From a checkpoint of a small mixture-of-experts model trained on Wikipedia.
Size: 13 layers, width 384, vocabulary 32768, 61.8M parameters.
Experts: 24 experts in each of 6 layers, 144 squared ReGLU neurons an expert, 4 picks a token, a sigmoid router, a shared expert of 192 neurons.
Training: a variant of SOAP for the experts, 385M tokens.
Below are experts of layer 7 (counted from 0) of a mixture-of-experts language model. Rows are named router (the router's row for the expert) and show model dimensions 128-191. Each number is 128 + 32 x the weight over its row's rms, rounded and kept within 0 to 255. Numbers have three digits each.
After each expert's rows: "comes before" lists some tokens at least twice as common just after its tokens as in all text; "gets" lists some tokens that make up at least twice as much of what it gets as of all text. This comes from a sample of Wikipedia text that the model never trained on. Tokens count by the router's weight.

# expert 12
router:083143133171137137153184120165150150107155093201154145158078127103032109101116115124144128148092147154110185116108118092090123101176107106155179131130129172196134119172147154178067158116137070
comes before: "20", "19", "0", "1", "2", "3"
gets: " ", "20", "19", "–", ".", "18"

# expert 13
router:085168132120146125121207108157129147132153096209141113125088127107086106129122105140087119154107130147092194147124086162141134079188124103149120160136139146148128147134095224182035156126105122
comes before: " |", "-", "–", ".", "|", " |\n"
gets: "\n", "19", "0", "1", "20", "2"

# expert 16
router:119101128177120118159159138180093165079145132186144122105112196102169150123120112093143126159135153124079147161109078101113091100182095078173144154138132185108119091137113176195041185141103143
comes before: "20", "19", "1", "18", "2", "3"
gets: " ", ",", " (", "–", "|", " \""

# expert 15
router:118132118154137135126199116129150196048175144174106152158117124108130133087144066085119075143135142136124147174086100138097103123197196103166145126166108125107093170141165172183144108115095154
comes before: "-", "|", "==", "20", "19", "The"
gets: "\n", " (", " |\n", " |", ".\n\n", "."

# expert 9
router:112064154104113063072142133166094146111118102141123102137122161127116114167095101162108129205107115123096162148123150159154139142105163076159124171147106199103059139139174065122159180100112157
comes before: " ", " of", ":", "|", " for", "==\n"
gets: " |", " |\n", ";", "%", " for", " /"

# expert 18
router:132110140091157053125201109142152125111169102207111147189096105123127101080118103090109147165112128115099166183140090132133159112174142087188181133158155147170157137174082131180127166137168101
comes before: "20", "19", "1", "0", "18", "2"
gets: " ", " the", "–", "19", "20", " his"

# expert 7
router:135121120179145132167144140149066129156122092231078174072098158068101143079137084116137120126117149123086117109149092116096145136179160102117119076166158102083105156117161142201114119138124217
comes before: " ", "|", "-", " —", " −", " +"
gets: " |", " and", "|", " (", " |\n", ";"

# expert 22
router:092162139109135130109170073168123159167155093191132125141075100134033104119131096107091164136124127132087205116142108149120174085169117109140118139146146147208129127160132157182015178133124157
comes before: " |", "–", ".", "0", ";", " |\n"
gets: "20", "19", "0", "1", "2", "3"

# expert 1
router:172086099152143123131114145149175157172152145051090091136099102141181155138150162171164129121132099131150147102118103116165112147092115165093133117128157085176170078086106107123188118114118116
comes before: " the", " a", " to", " his", " be", " it"
gets: " to", " of", " as", " in", " for", " with"